config = dict(
    n_layer=9,
    d_model=384,
    n_experts=48,
    experts_per_token=2,
    d_expert=736,
    d_shared_expert=0,
    activation='gelu',
    moe_layers=[2, 3, 4, 5, 6, 7, 8],
    router_score='sigmoid',
    normalize_top_k=True,
    routed_scale=1.0,
    balance_loss=0.000982,
    balance_bias=True,
    n_groups=8,
    groups_per_token=2,
    init_std_router=0.0144,
    lr_router=0.000902,
    n_head=4,
    n_kv_head=4,
    head_dim=96,
    vocab_size=32768,
    norm='layernorm',
    norm_place='pre',
    norm_eps=1e-05,
    positions='learned',
    qk_norm=False,
    attn_scale=0.102,
    tie_embeddings=True,
    parallel_block=False,
    init='normal',
    init_std_qkv=0.0375,
    init_std_o=0.00883,
    init_std_up=0.0375,
    init_std_down=0.00441,
    optimizer='muon_variant',
    lr=0.00936,
    lr_mult_down=3.0,
    beta1=0.9,
    lr_head=0.00582,
    warmup_steps=200,
    schedule='wsd',
    decay_fraction=0.741,
    decay_shape='linear',
    final_lr_fraction=0.0,
    batch_tokens=[65536, 131072, 196608],
    seq_len=1024,
    doc_mask=True,
    train_tokens=1800000000,
    steps=15382,
    dataset='wikipedia_en',
)
Below are experts of layer 5 (counted from 0) of a mixture-of-experts language model. Rows are named up (a neuron's input weights, with its number) and show model dimensions 128-255. Each number is 128 + 24 x the weight over its row's rms, rounded and kept within 0 to 255. Numbers have three digits each.
Before each expert's rows: "gets" lists some tokens that make up at least twice as much of what it gets as of all text. This comes from a sample of Wikipedia text that the model never trained on. Tokens count by the router's weight.

# expert 12
gets: " to", " of", " in", " for", " that", " not"
up0:150085060154128141117174107117061142167128120110090152122140147096156087136097135106141119092098116121068142143105154144120119120106100140111101124161121132111140114129138087145139141103129161163108108149181119141137113099150140169146097112094100112100165121135129149089113147132145117120170092109132085096121118081119126135122158135143099142094145162120127165156157142114168131119157

# expert 20
gets: " |", ";", ");", " 0;", "2;", "};"
up0:096080170136106130148109142094162100107116120124154132111138155120131095165148178145099111155088105127132130163124147102124126155148126122153142149090102158139135130202117104100114133136156097130113159078129163126131148128131105120128127119094156106126128108151165109125133123077122155113124151146149106143185112112117108105145113106125141124127167100123124121138146077141119103124104

# expert 44
gets: " of", " by", " de", " in", " &", " and"
up0:130140099159124121115114116139118139192115120137135115131169125109116073112126130153132114123134143130096138158160125154069074119131065084121114107114071125124092158146141106123173112137090154117110113100093102130114191106100142144195157153150132091085126155149124125146108077150114111151120095136162122130104159113138111127174109114136148177133157118097140138129090143136157182125094

# expert 11
gets: ",", "s,", "),", "e,", "er,", "a,"
up1:180137133073081099127144119087141142135196140116167104129101138155104112134101119121123141117112087101178098143152127143142119153135134097148098096110139097106104132093134132112083149081117108139115113120072167102157112123169142105156181096160161132133116134127145121134099117165128106121130155139118146139100081115114146162171128112115139133160124166117119124098115097111114117159143

# expert 39
gets: " the", " The", " his", "'s", "The", " their"
up1:096092128154157160127133141166168132136119133104088132120157128098135139168148127168145101120151163115137134135121109111146070131125143122117163097145135148142129069163108125101128160117125134112143086111099118118101118147135167123109118126101130132157125120100116133144102172099134098097139150112157141145107097132166117122159181081111127085134107125122119162122071137131157146125138

# expert 23
gets: ".", "s.", ").", ")", "\".", "a."
up1:124110134115083149127080155149119122170110129127105155100116133118154115150091072128121108109115168126138129135112138077101112087109103152160159131113106128125112125144131120114145176162149120154123127096140122136160107116168128166134113128105136133128143095142127087150099135160139107131095146139125124133163142150125134136114113107124105163196145087107128146146149146098126146106144

# expert 35
gets: "\n", " States", " York", " U.S.", " American", " France"
up0:162141100110123096103138115120149136142155083115106113181146126140143099119148105160093141128164112095141104137152169172139127106141152136072141102115135145144130144154159103074176160127109129155175096143139132123134125136145148127146094149110166131121092114113163160119082125134144145121122107132134120138122120107138167118105120138127137105145135134145156130103120134156121126151127

# expert 29
gets: " in", "1", "6", " of", "4", "9"
up1:115092131127158107139119147110087093174130141151119096113168122119117101126163056215123086147152151060139099152119117137140134090116181144137148104117090115098118160146153124148151140096117136129133120162154133168094136130125133097136089102161140119126130113167146108160118139098170195075082149146135109144127093122131134133128077133135158114122096156083098114100143131158140153101136

# expert 32
gets: " in", " of", " on", " for", " by", " from"
up0:107111077165155116115108168131113146120161159131131141149079138106127142126096136121154145181131095160129152139140160174108143154155120127101109140116149090125116155138119101159089118149101107141078126147139089121114125160156177125127140129136134112165074141130132129124141135142116172103136101098162132111180157150167114127128148137135113139131149097139142134121086102137117105094132

# expert 45
gets: " |", ";", " 0;", "Year:", " GA;", " ==="
up0:141106146134147090089155118127135159158122169133135155135144119065140120084117128136121113144096123118121142135131149128114153115134088159110149131134133155173122166096112136120117140100170143156108172153152146116138143154144137135099127151128131146132131139133117122102150120152123101146085135160099097117155136103104084108107116108113149121128090148125138127122096097116132125139129

# expert 40
gets: "-", ":", "°", " •", "″N", " ft"
up1:142152130116114140135129122166141105143130102153137137131093112069103131129118128136142158133094103166101119120086129122121187155126086131143113118145193147150097125121082088074132146119132122083128132137135143114140112120179138150130107172119145161124111111121105121102148112145142118149089116097175140121150150100119137098077126133125185149109110169132182194117118138111132112103109

# expert 28
gets: " of", " in", " at", " the", " from", " to"
up0:131097126136102094092142148128170112135148146108141153171108158129114117118130139121106161105138086110110130129126136075099120132133090146102200096126148114124099141138127158130126146122136169129160117119108147172130099139143107164094118156138117123117125119160113104092097170170105153121114111113092146142125077134128126124135114131144147143123148178114099152151162120191119121117128

# expert 1
gets: "\n", "==", "===", " ==", " ===", "===="
up1:136096133105117134136114095106097147153148128160136170133135119099162097089110107148106081156142093136119162190139127112112080163095134119142157109174080111153140162150108124117161113147130163167214116138110155086096133123080138104150145160110142115145141144118157111120114127156116098109090129119105139110133145133138102151136168162098123121147132091147104141134114105131096150107114

# expert 38
gets: " /", " =", "=", "|", " (", "/"
up0:158119140135159111174130139135094171127161149117143105131091170140139119182126098145140110151127146090099140156105111122175091120138142135152194130107147147107149144129139126107111120117140137138137137152126120141097140148128143121096164092140176109126136165155133138117105125113193171114102136125160094116134152120177142069114162127131149148108143119129147145083096116110174114075117

# expert 15
gets: ";", ":", "\n ", " (1", ");", "s:"
up0:156158132125173136107136137135104107105135153135120143107087111107118120208132097068088136092140153127119110130103127147093084119115129139115130108107150117164139140143116109143112155203059110145116142118110107098111136132116151129137129122094155134138187175182181113131097165162115132164149156128084123094083124138138126133146159141144141108144173159146158137148104108098125139050105

# expert 21
gets: "|", "-", " |", " -", "=", ");"
up1:101151146080127106118152113095104147115124108127093161119118116129175137149122111140166101142123139121139113112129129130175158133130142114126114137142145117111069097127126164137105151118122111125172099152133078123152102146133094134137149136126137116122083165160121110118137110166160128117131176114157114158197133121147119163159125146141114162142103139137108115088090128098141118072110

# expert 34
gets: "\n", " and", " –", " or", " -", " as"
up0:139132128090104136143173128090125127122114117131110126079174129088072124136087134086099125148136152138140150114112155158107105094120128128115153121144125120161116136101119129122133168114139156120102122136154137114129121168109165130097118128104133123121153137130076114098101156163126131086110102156110149116169104152120126139114094133175135134090138107142127114125129153148114106106106

# expert 14
gets: " ", "\n", " 0", " —", " 1", " 2"
up1:122134151149080124073155144135127179125105165128099107124118159154170090128124134113122099093120122107129134084172168149148086156103110113129130116165096114098107163119143127090112155125093158148091117093123119174088137124161109126115124183147138102152091127153121150118172128138165106110179181116089112126128122153126097116121091119166130076117102143163101123114131097107120177117104

# expert 36
gets: " 1", " 4", " 2", " 6", " 3", " 5"
up1:080103144113113148148151136100133070122114146161133143097156135130101070151126113119133112111128119184118149109124147116076127142133073093142142070119124119100122123164098119103139136094140114118164153085107108083116107105161155118117105128137145121134106109103119144122156126167159120143123097140178124144128145140176158116124155109143109147088111124087144131132147160103138136104139

# expert 26
gets: " had", " has", " be", " is", " are", " have"
up1:129140118129150114105106112081082147121142128149086082103123107120150123126116130152122113139097125113163152099156132192122147108126084132130121155152123109153169170090153097128090097120132099156115138169151134156120129113123122102149159107106140125090123151146138122125103147078165150107114079157120098143161119124096144134073120138124162156119125099126129181091141119112110155073125

# expert 25
gets: " and", " was", " is", " he", " He", " which"
up0:086109163099079100106130086141091183129142126168145124118119122078116143127131127051124153161112101098127098136142134098114104116136154133147134132112117104120134148107167186110123136145124150124127131131118085133146132154131154132110155174155177132112073120110167107127162095136150090121119142116156120116153138125165140130110127130122138145092167161142157133117108153105116144103108